Weights of a small mixture-of-experts language model, trained from scratch on English Wikipedia.
Experts: 64 ELU neurons an expert, 8 picks a token, a sigmoid router, a shared expert of 512 neurons.
Below are experts of layer 6 (counted from 0) of a mixture-of-experts language model. Rows are named router (the router's row for the expert), up (a neuron's input weights, with its number) and show model dimensions 256-319. Each number is 128 + 24 x the weight over its row's rms, rounded and kept within 0 to 255. Numbers have three digits each.
After each expert's rows: a language model's description of what the expert responds to. This comes from a sample of Wikipedia text that the model never trained on.

# expert 50
router:145156112151125135143117123125109151119174105178142137141155137149110146131086152129112097099145084124155155129104160102133188127092142124159121096069124105110151120081115125144117118105127134
up0:142097106146122098097125136103144156133113119126138133125147115183119098172127140172076117069119134122120101158104054096145136109075096134139122131127185152174095130163104137151123104146140106
What it handles: Non-Western name fragments

# expert 8
router:104134106186151098134125108157131139107171106130107121129125101130103159137120153117127146156160096127126137111095154090142129149132140113163138137103143135113093152148118148196090154121121120
up0:097153188143112144140149153141088126092144127122116098138107122099093139101127162152117142105146105120104104082126157119177114149106109151136164144158162085158111124124128132141155135105120144
What it handles: Conjunctions and separators

# expert 27
router:126153128150178124146148123171129112103174123159130125129147112106114142146093146141107105136166122128149134145112156106150122121122137116120147148094132102138097133129137086165134156113112156
up0:113122140132081139157111153118074143144174160144157095116128112066093124151152112134132125127114143134109115149126148122140162123112189123113133108138081122119125136160126183125122145143108155
What it handles: Name-start pieces

# expert 9
router:078129094146143113140116147139144138059128113149111129119137114132078159124110169146100100166134110129177141161134154126136145159129136121137142163118149070078105125113139142148097158116138114
up0:111115105171127145134146081123138173131114164111105116190089159131159151129129152135100091110086144127124190099173125127116164110147136181134135150137106109160104150127128146105140167133107198
What it handles: Opening quotes and numerals

# expert 44
router:134153121115132135181111139136167140081135122116146104126121136104101134144117132133096110072147092105137124172093153123129108156125124083145152127103102127099114149106145140140128122110171135
up0:127146170142129050123139173191129115099155095155119136175086138107138112076169127124126128110127121140132074154114133146123086173128123110141136130175145133112122105129106112134137125143137079
What it handles: Section headings

# expert 2
router:092137125126157119166137145163142135110140125121111109157132094151120154126083150142117122102142148120153131171075132104166156133099133097139154123103139148120109130120086109184137197078112155
up0:094149137133150138113079107113130110136117109138140142131116157119121153135114127103131144105100124122122120134156127135157108114123126150153124112118078114142115143092107064165143131123114141
What it handles: Proper-name word pieces

# expert 51
router:118169096134165140155128153146151121087129103122119104130114106077100129160088142095105139117102133101193134145105115095112101116131144123137189124115115140120119151125144153146122143128152128
up0:112185111132155108142125124123114129124138147130137122085131141140086154122117128168138114120128157094151142105108155086146101104116100130170137150141134116142122182147118119125125152098139150
What it handles: Table cell separators

# expert 48
router:112151116114177091124112125141136135107112140154108144159151151119121187144101158173099114107116103138169137146050150117157109161123142121139106099127120100115119139135134133141111158121125146
up0:170152137101133112113130116161157166145095113116118152161157192155151160120091140175100135152130141143152159142096150115162108131174137145123101127116134146120119100113150132113158126164111124
What it handles: Abstract head nouns

# expert 43
router:126118100149145121140139152134133113107167121139144113114133122122143150149119169136109119137171134161115133164143152093169118115131131120136186186078141092140104129151184149140128157095119161
up0:141129134134122139129143121148121124147184128175128144138149104112114088130140163113146158102120178143108113175091159135113119108070130145149153180125134094117128149119099173169091116127142133
What it handles: List dashes, personal names

# expert 39
router:176146130113158121143149155154125134117092138134141114114177117116141126141100146146095109125159128140103166161063138139134133140095153124124132134078151088118117180122134168176127167102127170
up31:170140082110164158099146108122158111121046144128156115146103151082141114105144179134126127148153128114086113168130128102151101138092122124112126125086091133143135160104146149127133154132124134
What it handles: Year digits

# expert 57
router:099175088157159111143111144176141104117169143128126119110160146139103124122101149137070120143149125113129158137120149106130124122085165111135161101100125121104093148140107138172113171138140145
up0:111133112163114133135161189107156123134144137144108109117138128129097113122106091131126119095122143158165118193122127150152052125123150098094129105133118187157130141143095060121124144120125096
What it handles: Word-final name endings

# expert 24
router:105176094140162130162120134145176109071144095116130132146157115151129182142068121129073119121138109098136118164110160140143129158121144098120138132106138118123133156089110155175133167125134140
up0:148134126109130155133099124115096145101138150133120092148120114143094123134096141089093138105146125135123138148158111162129180171102116107089183104146150087118152148080156111144110147112150093
What it handles: Table and list delimiters

# expert 62
router:158122092168154123168105163143108108108143089167122109105122131118149151112114155132087122143150133137136159134145136125153142133136160124176173147033137120083129096138140116151119166139131136
up0:179143167132140164177131147111157115155122108167133143087154104129075104093170141102128110110111130124128153099170139174152079076168125099140126135073138179129126088141163152106118114120157131
What it handles: Personal names

# expert 12
router:103141124115157121127147151168144131111145127135148125110147143115113149134111120118096109116109158132159133158139153147114143129093130118155109124042147132136150109061119123170087148129127134
up0:120112120143129128162117127153139099135146099162136153108126115138121141144124129108104104123127199140129126133166111120113126130126134145185155141073145126118090141098097132158090149116134127
What it handles: Digits inside numbers

# expert 54
router:132175106161142126134094122134127129144154135169160127132165122113135164133100164166098121106140095082159133143113164112149178131087130088167108114098111102087109121089091105159130170114122146
up0:161146120087141135110131054154137131096153109148159136116148130096053120157140135148137136144099091177140163112120139118119108137146085132135122116072114131089086120133153104112111155141094151
What it handles: Proper name endings

# expert 10
router:097135095180171109142139163097145158120143096124129145118130077134117147130117193148106127127169099116157128110109170100121118149110112122140117119083109107119117178131143121136118125098128119
up0:140109113123118147094096129087142121153075119126140131128132120110126115111102137107136146088105128129106125180099105110126114178133111162099148094091179130108128139177132124131127141106141132
What it handles: Table cell pipes

# expert 33
router:112159125112164141149125152145139109105109143134135101121127140138113148124066140126110099097121132118161111176146133123156154141096144110135110120110069130075108129099112137172110139136136119
up0:142152124097086137120134155106127145140131133144125138131105140130099131147114105142141103131090107137149099148140170104130144114153121132107119097104119128135125103145160134129131123128102109
What it handles: Hyphens and name parts